Experts of a small language model.
Experts: 32 experts in each of 13 layers, a softmax router.
Training: a variant of Muon for the experts, 6241 steps.
Below are experts of layer 5 (counted from 0) of a mixture-of-experts language model. Rows are named router (the router's row for the expert) and show model dimensions 0-255. Each number is 500 + 50 x the weight over its row's rms, rounded and kept within 0 to 999. Numbers have three digits each.
Before each expert's rows: a language model's description of what the expert responds to. This comes from a sample of Wikipedia text that the model never trained on.

# expert 25
What it handles: Pipe separators and values inside long numeric tables such as election or climate data, e.g. 73 | 57, plus capitalised words like Liberal, Special, Imperial.
router:569536436432498567476590509564603536528519504470446475516451529498501498581511515585481532515494533504504483523532461460520511511505453488606493500520402461579463429540559401491518430500439513497403425500568444534430555487437506475453557574500443476480517465518443456481557505404472475524564470517483490545574460475510498507484482450585428448542577415579507520521526521464479497447602517585546466544486434433562545532509500459568548539578492506562574612394506509478526593509442470480474468463507487523502519448526507552407451516511538505467574567519562458485528557490578482484357449544463483474468535569593508509422517461545430616494493561521488543414438417448502462508513564559502517432371548532610448445422411511565447530544467456506541460554483445496451585423394488

# expert 12
What it handles: Tokens in sports and competition tables and headings, such as ordinals (1st, 2nd), World, silver, set scores, and section titles like Playoffs.
router:604442472523489536491576572467501504608519519425528506497488547518496561526554581454459550402515519513545539480523493449508446420551399484551531501501415417520477398535497474517506447507443548480429500459548514556448569536447530432483547563484504505461447508507439439463592498453540510515492547523532531465480520539599506498516461582530455485539517455578532482528450542477464504436583367520529509518475467400533476464574516476581452611567539470503540538459394506549643588452398488524504484432469419404499490480594462434516521552445552540497502522566569425502527477432571545435416404441502523424460525511524558503489458503512443525490583478487535511418471493504508478527516544556567499500438527534593460537460521411589459577514481394470499412594534425400474539476465477

# expert 31
What it handles: Articles and possessive determiners starting noun phrases after prepositions in running prose, e.g. of the, in their, to the, a 1901 postcard.
router:559465486551435580445566594515497529507502536482482475544484474542508577503485590498483502451482513414511512408544445490456428437545436564527541443466495452601531482530418487490575423398381466523445502509514514522513576519457563391516531600410422537470408426459448510413572444496454568470567497544587561532584437509553534472441493523547453432507563472534554548524480470464431479459597466530520447541396414504516555470493451464586503539545509497543587506527502467488548565481449535515503485423427449456505533475521532452450544525465543487428499571564524459574563587504559527439449525438506486527444588469477593508443426448519448480453526553539463543527444421448487536512541482489591449476526535538504454523459473465556465583547467419487568402559523418459441506455453405

# expert 16
What it handles: Middle syllables ending in a vowel inside personal and place names, mostly in tables and reviews, e.g. Christ-ga-u, Se-ba-stian, Os-lo, Solo-mon.
router:598506518580424517493432472548589579515599545430463487519509499464550539465508510456422558467446535409455568438544441433462483471556511537497514481524520514519459440537453417505536489497453497515453493506496502443420540598496494472539561522441415511389457567529490475419522542374421590502499536576575452546542574442481611480492504459534506410575513459470526516519501454485470457505552525516453403590442416454546498479475434433542440545596572450496535573408441525430526472418538498622477522427457498459556501484505439501477467566486539466535590528597450453481575582512480510473439502436567507379452496452564516575483511511546525534456460543544519529544418429404459491528499533555498438402500531551550492513464484472551474517530572484516510466517536368473486527439511457

# expert 15
What it handles: Forms of be and have right after a subject, such as is, was, are, were, been, has, plus the plural ending s.
router:538471449437412479467521586527467525500484605474509463521439523562489488542597468554456539536465454478522537441533506491484507461527479596547535494395445445548575392491494427520499403514499483573413483505620469491464461558505539450493548646490363533456528506472516518413496454483505492489516564565600551509561433486485520511459494541538490408496618403539537519666486485443368443431573464579470489503414460482573566501567447437522505496525537543591502528519394525469532534498480574530439421522487508439519559478530399453495521491467485390530575571540498425542548538487558521475409474502537510472456493510509482469479491464507451475442550610569478523507525488461476520489502503547514461516448477536498474524490535433504472473502490451561608410535538469456455611521460491

# expert 2
What it handles: Digit pieces continuing a number already begun, in measurements, scores, money and tables, such as 100-16|0| mm, 75–|66|, $|17| million.
router:561435430482459529495535519523543588548530510381475474477446510517454503507507519581470534478482452478496448452571547477445503460499463616513568480430473497559553448539517448507544464492415563539417470439562464594480564508429592438476587518464508518469486491521489464462505570432404501527506509530553469423569507581578494567490472518501461483510519460563524431620556537480431518473578459563572523569417496437548546485445417486499481571635500474552557541472460584427572561404433544572468427436461529486500516505593467467440560559428557464506570534555520459478546506526521536469442513464486459514472557571529530510481538467528385499529599600594451471490480426487525434551509501501477426494423462534573522503417473498492377491523455413473484361510500496505438519488489437

# expert 14
What it handles: Common nouns naming organizations, works or groups after an article or modifier, such as Council, committee, school, band, film, team.
router:559417466482434512456530573508457541516588602437511510490505491550483523589529540524502590426440497511518512461554565441433449464455441527517502461344475441576529469521516457426556481488478451512473462532608505564463583545440522440472580510386495519505535425579449503493524485497500540509503569522555525514536440506568527548459509493480462468486507447497513483619430459422450472523525491504460463459516444446625519442539428434526451489588545547633422540476401419469484521507476514548525488444498465431508492415535518488405540512480594495432586558544532483502640569477562540449370487414480484536520502475593559504499399471583431471491459542483486532473527414441508409517537477544523448503411508500476427512450487448514514565502519469467593483532498478454478594466467478

# expert 18
What it handles: Commas, colons and dashes ending a phrase before a list or quote, plus including and such as, e.g. teams, including; reported: "…".
router:495421438492430541453523519560482553541532532445412477555494442540537566452547524579485512398513529441581509528480513481388432551545475498533587457463456436503518480569466463471547476373511545510467437516570472466498618522443473391505544486441411528480464493533442558423467498439567515455582516492526602499545501521536567516425448538551456482521548469530502459576458467429423466428552443490428458487502491467538524575529477470568416559537531540522486544543437469448501501487505538577479441436402474444512601343529392470440516602466558504437594542481518480522543539561511504483484531357579465440469498411546557493491465492482489553455556548540495558547518473513473428552542548508537439487480496547564462522491480479467502546477556444521596498522507418422417551452475416

# expert 5
What it handles: The word "to" after verbs like failed, used, guiding, plus word-final suffix pieces such as -ct, -ble, -tic, -ury, -ing.
router:547502491542460529467479492500542459584677555509467414562446446465570535571520563486485479521489510515516457382556492461467508502570488535484549447429477412542561479515542426507462483508490429534453434481506497604530602585503493470560585572458408546464455432539429481522544434484541517566500525511490492515566487482579517520535473504510435413526612470602526460460505448444433472426513440471468493523523490556552517506515473471535412450582520500546528547455391545511464473503473534521394479415549452514485479450572478487443527614461486518453563494520523467483519571491576562518446480544513426512434578487505659523489418491510436548517493584535431513489417399500496424566510453619570513592465455507494517493505463411577451508489439472486501398557528480509453551499510436

# expert 19
What it handles: Years and closing parentheses in dates, lifespans and chronologies, e.g. (1922–2008), (1996), plus month names, the adverb ending -ly, and later.
router:535467494462463553482562520499473563596579496516378414524522478594498520562500491550413597432467485504490513476488535482491440569442499544503547468449482441518555470570495447530553422446412486522399444494567440557498545610402556463494502571457419554540484478493438519434572552530401541554535468573512503520493483462555473469483491491566475425506556488521580453623468443398502441446561444574522520612470536403564492495523452484474477487538552495542507532522437552466490501437470588489479439479443497510529474447504492421466574493439508457478551506564536470509543549535570577410449470415526427502491546513501624521483499522557458507508518575557445484537523509345472414568593475536561380472401526581521423500409506489523480523503544465446498500554513464487516515503484462

# expert 9
What it handles: Word-final or middle pieces of personal and place names, like es in Miles, is in Stanisław, plus common first names and surnames such as John, Smith.
router:529461496500449602477551600602548556514485574475518460557455460547484493483606467578506523492455534512449535503468450468508457444477532521601542490484468454529494439516431416488557452516478432592450487418502452489415488564497547487455544584425458502453548478483454531498507443488497492530567461552514491529544439521544579419456500556558483370479572454461503439561424469493428480499535468580412476535520502423566549462542482383567505533513519523502492577523485489547545530408356553527459479520465500371517574508470536484448452587548478549551559541660529501506524562532582499480436511471555498489503544501475531543469479479546497516419543586519498496415461447489526443518592554631536542439464482551550479439478474428514547510459461486560576495491512351434468544503437483

# expert 3
What it handles: First pieces of capitalized names split into fragments, especially taxonomic genera, foreign personal names and titles, such as Squ, Ph, Ch, M.
router:489449500456528546436555631539504471498574522437467456528407501537525549482563479631450466462477447475468520390520447428464441489524481540582501541484461500544484417556423414434522461463538440529477464464566479629556552471485529399443583541437401580470520447494496471510562457472493464451545515555536536542532504585542504414450428512492480485566594439521493429533502480437530461548538499556459503543443456468577547513619518444556481526575554524513504596458441519464541637451481553507379559465424526570552512445521472497454511526516501507425552503531553498557539525582568556527466479527553475422452513524544496511387468511595459519418512499536495570495532463507531529499526470526560532455426439560613496455434426490531456529561462492461493436586527428513483501427539497

# expert 24
What it handles: Verb roots and middle stems before an ending, such as support, take, use, and del+ight+ed, circ+ulated, dis+band+ed.
router:518491421483481613498494564536519523471483562506419338516473439485493514482537546468500474478485394540489456455533467397442455453503483566508538464464475466546610467482526462533510480482459498518480441413490506565485493512503525526517547599437462511469436416461445544476519557571509516531506618516555566509509440536499490490429479561510496429510544516467552576564448471413461457471539530542506504496437509444580527464488467405520424502648527560591541527452475438506526548433544571530470491473494442449525555476539460393488473535420549413450571631553522406469612496463587494510494523503523524472467526521624535512551481565542403507496477520460431490491450479468494459517476517538615490491433525588552413408435495507511452500538444480533510361463543432452503587419513476

# expert 22
What it handles: En dashes, decimal points, commas, slashes and pipes between digits in dates, stats and measurements, e.g. 1825–1890, 5,333, 2.05%, plus rare letters like k.
router:532437472440506503402554522608579539508514503519472480521480447585446519458523587591504529460443438423530460475581440513566472476526446508527572482530456475499469406472539431436449518550468536491483420470603390529512554536416559461538470556533436513443522485560481497462532475524440509504510513527529479479499439524504554556488505492580420495566472391605534382541477474532521482544538437460533458519454422408494495535520462406504492513594473455538564599473493482516558544493483505463519476516486442472519502479518463478442598512402494469451507515593540469476568517583553668538464484453500431497508600538585477474546440494456450579380518546548457570357492437441485490490523570595502465529501510543513538470403436514519473470571443445482542461506556506487526544426422431

# expert 27
What it handles: Equals signs in wiki section headings (==See also==, ===District), line breaks, and heading words such as History, Career, List.
router:614429505543440502502524491542583530510538533399481438471465503469502485548508522582479526459447433401531502487505508447490486450497500479564499443448357433535530445491461462514486373477498434513424476507516505479450515477472547485496536553431461544509490433480538481449581491554484542530491589550546578522532421476518461401452409458529496529558548551597500503526473464431454461525523462646465551483507381460575609467538512535492429579599544526541481559517423446515513496545456548539481432394451499462510557474551448433401505492507595505479556504568597499463530580497515528473501539443520501417433514554532603504445425510459453577512512595493420542386517489496432483566616530582501474509422532519577466467483521469530536593514413525487528487513512447422451500490495463

# expert 17
What it handles: Sentence-ending periods, table cell pipes, paragraph breaks, and clause links such as but, which, who.
router:555454440548473500500506521576565548474542534365485424515506446436518482537517533542381591517439481408490478463525534429503405485540478540538527443471507395496545488563469489496596355457434504557491493455498486505493546530474557441497515549471451552446515454598437466527552527491449481437561471516514477526491481429601532455468454565483414438552570480509506468524462458403466482422555460592444412550517479492594585509540452406519490492528554507561558566547402527420494555499478535514433476515429466473508506485481450494497527480489546415382628571528523465510574537411511592473502513433571481481412535499566614526473502475506488558478469562526467531468490398504524522590536543569535481480415524528558460493521400447605463495535494449551481495481591442455512530463507484

# expert 26
What it handles: Opening parentheses and brackets, infobox field names at line start like Elevation, Opened, and first pieces of words like inter, comp.
router:487476476554478522460516542497491532566557505418413468470510532579497554476499530499459550451513466417533586443518458452434477495584443537486538476498521482590609383490429485506511470461385537502486492481561489553532536488524644528521573550455501524538521474484431489475522552452517480452468552498511556487539490580522490463444467498486399469578547419567571460569470564414491427434472491537484452548450426470567505462546518458479483435624527586576538544425460511431486490443408550607484445458480497506502566438457444451436526481493561428415546478504501502470536487527474552426475424492546528419502547528545576599494505465577394546459478531527463517503480470453458467539514441522489424531401566565535466590489449511563574503536503476563587525559570499434520558327477469

# expert 10
What it handles: Short letter pieces inside words right after a capital or first letters, e.g. O-il on panel, Indiv-id-ual, O-tt-oman, cy-to-trophoblasts.
router:596475498421537510379527460526512444578510495532510512590377456510457503592479540542501542406477397489480529449507517446401399478554418532538564471394443477585507451534438473513531488459438480540498473467477478478491513534439494481472542477514458623448430522474367506540568447466398540399485589556605499472513474555518512545494489559458460478589546439512510444617538520475491528481552454535481493552503437475483554490579564461555531520616577458499537557547447557440528531456533522452529433442436472480551560448556467440459525584492497440491563521537540412578525489564516518510493410469510497530490552489566512529492453465548476458464645557488400484455512460425506454518478461542563529519488553526557494559528472473522479506468378468549583495515553422455528504511438493

# expert 0
What it handles: Words opening a new clause after a comma or period, mostly and, that, which, who, but, plus subject pronouns such as he, it.
router:531456491497458562429548505557518522470563540419508450537383492536560486527509540572452531486485445466471522455502461540395504414497439548566550483423478434562567451601506441456562401433435508498480466424517452543400588594441607458535529538457508481451486412490458528484564455469532531502510480574539592517464461445553570458514477534537486502496491488469569516533455519455499444399596506539478483496477476425546583443524463477547458554525559518520476565447460595499504580541443612511463420460458494476501556450501523474435526507449543476452573578534540511579517504559541520460469579431568470529447545446587574508477450485487497470488519532603462534487450442470461472521456538475605467430480536548531410565464388463579392542549537410565461440498593457468479548502477432

# expert 20
What it handles: Geography words like km, mi, located, north, plus past-tense verbs and endings after was/were, such as killed, climbed, injured.
router:531488403456448517513551543539586537595620563429470480570517465468399444467542526594469501446512407540523495486541430496487433506506475604526505474465493452526532445480482423482541471488478483578411486517538426485421551461476570480500573549400480559478431483506446494534514520482484483473492519546525488563522480478561511510464547541517504472604509496557505507603518510416495524479547451580464443586421518523530575534560505458513441527569558550523476511453457561467541455430463527525516505440538436446526413452534434400451516552468514508452520501494575495521536645486579510434431529549509441505441482570522505519426478480604415501440457603552498508451515451456475412554575480580522450407512464585508512508428459433583464597618468416534507451507512436437495616448498481

# expert 30
What it handles: Short word-start or middle pieces, often after the or a, such as w in otherwise, ap in weapon, Gy, Pl, Sam.
router:547464485463507572499551549583450517538588549475442431572442444536537565494542475562397517460527466442448598456477452451479456408513467512556545489400445494500553457564523502458540401421490445502446487477555480521479537548477515430508549476435444523430477437562527486378479438452529474438534526561512499566463451593538545515463498533478455484477574416504559508559492443428491571424548450617488474494506500480635497498554447431498497524575593558553551518536522498499461558506457479615501468452467476446501549465512441508415519521416518450434607476594542535522549508480506536539468455477504471437531510530549491585495483420538452582512587632466543497453543489468412513508430532555517422497493586605500506426411451451563529548526421471503559551511454470458500559468473417

# expert 11
What it handles: Middle and final syllable pieces of non-English names of people, places and teams, such as Maka-awa, Tsama-do-s, Fa-so, also country names like Japan.
router:505481420474405541485597544513617563542618524467512433586451434552513497516527562557446517446492483469507494448490475415488459534501484525508531549418485500626474443569456409447539491451538474508464504479545533548458525529480655474449536511447428464454480427498424497347500513571474489453418513520489505484544459577494532538543486510577424469491514467607501424517459446432481488470518480533469532492442486460546546420475535459498418445566543467516465515508424540452538518394504475474518433516446497480563571460492528511480576556479505519387573477625544426456561605533574491468408522493506430520499538543546490516443499542541558539489460510542547495439465395472513504494570497557509489509438504513650433506484410438481388568581495553474508487562537502433551520465478486

# expert 21
What it handles: Modal verbs like can, will, would and not, plus middle pieces of split words such as orm in chloroform, Leg, cre.
router:560498545541473568481515533545585454524481627468443392514406468488522537554503537534406566454473523526483498471541478419445495488572499578549472433475422460589547407602486481495510496521483424499419464526532512574513564525466489444546543525515486503414552525543468486499521527429458495516585492570463503502597457550506503427532508514590444425518519476499548438537525464475468383426489467453468507443530464472525514463525485508546426560594476525495548566508436529443468540508519595562481407419558478457535413504468466477485486484503538385467541590514484429613496522481578513428477430467509482437425507509555516548444508572550442581472488526595481518518539501468434439546497483623520434454478500545472503528520396422586489615504443449519572420539451451437422572428518439

# expert 29
What it handles: First capitalized piece of proper names split into pieces, often teams, places or surnames in sports tables, such as Gro-rud, Sil-keborg, Bre-iðablik.
router:563376425531542494476553517558559463570501488463509421537385502494491599511516545454545579445545465498444577482505465485505445469527478591496601420479515441553497418559496468508547461455457516589466463527564480539458513535435531440528583548516511484429534487551498482473512495422496523481539513620530511504542432546527583446505436521510547463575530472465589488568445439452498497467574430632438479539432451373563493505519496473495483490548492528554522560447437439501482459519458532588508453428523451516545554446510406540437502533421583436447522548580596406451475497494521561448396461438540503445491498539528537477469505472527525592439540567563507481455453429490448479512528482542545523412430550575576435414460402539503493596516464516500521498523456431423491552403498531

# expert 6
What it handles: Periods after initials or in abbreviations and decimals (T., L.A., 0.53), commas in name lists, plus as, by, became and coordinate markers.
router:564382504456468546414550578535586567537551492487465497488395452557492534475566599542486523489492381427450578487579457518406475465529427565522541530477440510482502507540450455509512449498582558523482458532539507539425539591448544470515553552418402564417484432535466500508544455470486517470536531464590508528540410583592532414505487536489393483505496510492528460520494512549477449507527421598495500576530454441516553502471453484573517486550528440591503531494512531426543543404479528491391476377388444487500551367464379407462522519476481528510532515531518543586501549506521495470463514394538500437441509487541507502490410502552474562521471582563459567471535469467494468474548469507515566439450514498656449515447492451522453552474505438567534503479484477467479455474451485

# expert 7
What it handles: Hyphens inside compounds and dashes opening infobox list lines, plus capitalised name-start pieces such as Le, El, Al, Mc, e.g. Runners-up, self-indulgence.
router:515434452512487552450544528528493520576477536439410470523539486500530552468563482591471469524503456489421559467499547454493489488539417502568536428502469459465530412529418503458556445502486464500516430494558434578499490576518537429512515574405472498509477467451503487474511438432574547510555519537543459569483540561485612451488519528580444439555536445492544458538417514441479500462485394563422461510436473438539489457509476433584509530544601442575484600463498542468473447457495572470547509471422477467493584489547409513443436545431548475391541542622608494530550589512602527446462435494485523446473582527516540556465448476464455513422570490542447527475423412482515504542509507605544458458366581491571510518457471471535481518621431471512516509543515504495517627493457414

# expert 1
What it handles: Pipe separators in wiki tables, especially after a year and title in filmography or track lists, plus dashes and semicolons, e.g. 2013 | Anumati |.
router:479394427501481503478598513517536478460543542460490442527508479523473565536515580508505592374422481397535621423485467468456472492453392563518558441467421459535588499525502450435548489477410500525494498458559460553470491524476593507503572512440475570494513473503494434464564487478501569439505527543506493524502505492607547499499465478517487453509515412535528401480456485445468497449549484511469483525538520403542499557612486496542426525537573463526512583557438502390523535450517499532453448425454381438511539456567438484453540531466480451480573556528545426553540546488538561474506440424517481458522523493485524484483546444499489568470527545518494565434464475512509485526574470580583421465424509554647458580466428453557448550524492446512524538637472455472406585465447376

# expert 13
What it handles: Opening pieces of words or values right after hyphens, parentheses or slashes in infobox lists and tables, e.g. un-bro-ken, high-per-formance, UTC-5, /ur/.
router:518439477581450504404525541554476548487503487406546453498462520525538505541510514493424562472551457465425553532543473407475495517487459555581490404474410410511567389500487540462581527445463528547499478454593398561513561542490492431460560526493482465495498461508506479547564510454454523456444512580541447507688490455590474534416520516550461441552525535617518486573503477492511553439557533555534526553469462418501490444471396478558397636589513491517551545486469541491492540490503491603551412515438416496552525479559478404455470527495540445466573475487582427544562504514517562458463452504633451429454506480539475525432441543501493556478605539501530506518503482472491466494550531540553459491487454633521509533406503505562491548486418490504456508500472447446493499403463489

# expert 4
What it handles: Final pieces of proper names, mostly places and other named things, e.g. Stockholm, Marylebone, Palestine, -ville, -shire, plus US state names like Ohio.
router:561460396505478526438495573511518543530640549454504514536576464541540475513487566570485515440423492458486471435537488502504464465477453529476506488400451503460552457560500437444478417431376426518403489464513516545416575501460480498392618524487453568435506382550399481365620487424492515532555595570574496564568503478523582505439506516526422441502509462515531456573525393468430475536520469490472478577494451470605563438536479476473415523534502507546474568525501556461543526484446534482498516436457429458560493478495484483466606527479493504512590482552541458459574565509554511431448468449559456500510548499531547548532453501530467509490481558525483534524470434446497442533585490627510507404454494539509479451474492424483460496475528489521531557503636498459468551517410462

# expert 23
What it handles: Colons after infobox field names like Length, Elevation, Died, and standalone numbers in tables, lists and route names.
router:513424421469481595449563642504568537477552527469486502506497448479459538542510482572479555449458450472440582533572484475472506530493488520540589504472455482501517440543470451500567502429411505560463508559558513587516569495462505488521581461501420468415503518564394537474543469466434460543645536525583459490518451563572482412491492499590471484515545491518459421510481501457408559469441438539505515526385483400547548490457484396560456541564499485512511577478418505482541476414471549545538447492502461477571541420533427441357513551466521478494576565538531504466469603478570550413398525498504467484443492553569517518501442492472448481487509581481540512477527472407479377570506515576496513484402574521534490502416472489534503492509440541492526389518546439441467549502447426

# expert 8
What it handles: Prepositions introducing a phrase mid-sentence, mostly of and in, also on, for, from, during, between, after.
router:554467466460387531464577543552482525551498524419472520590558478598526513557537574500448512446420462514536529446541480470392394509459440550500498429482506405564562466540457474539535510483483531522533494469488523526425523525482533439537584586478466553437420480527413539469548471505500487484506548502604516531541417540536499437531470537503467437480475454561537479473486514453437460451604486501498486567474456438536629536586415409615465552582558578489606496510479501466523507458456522527411543439496434472541491396546413465533532571423533412484524524539583455541566564472494562444482490481566456529455498531479549562418428520531473472469545505523504522518465412503408405516487490505505405464482585520544402543450473531487468523525458352546469526568564462456458496457440519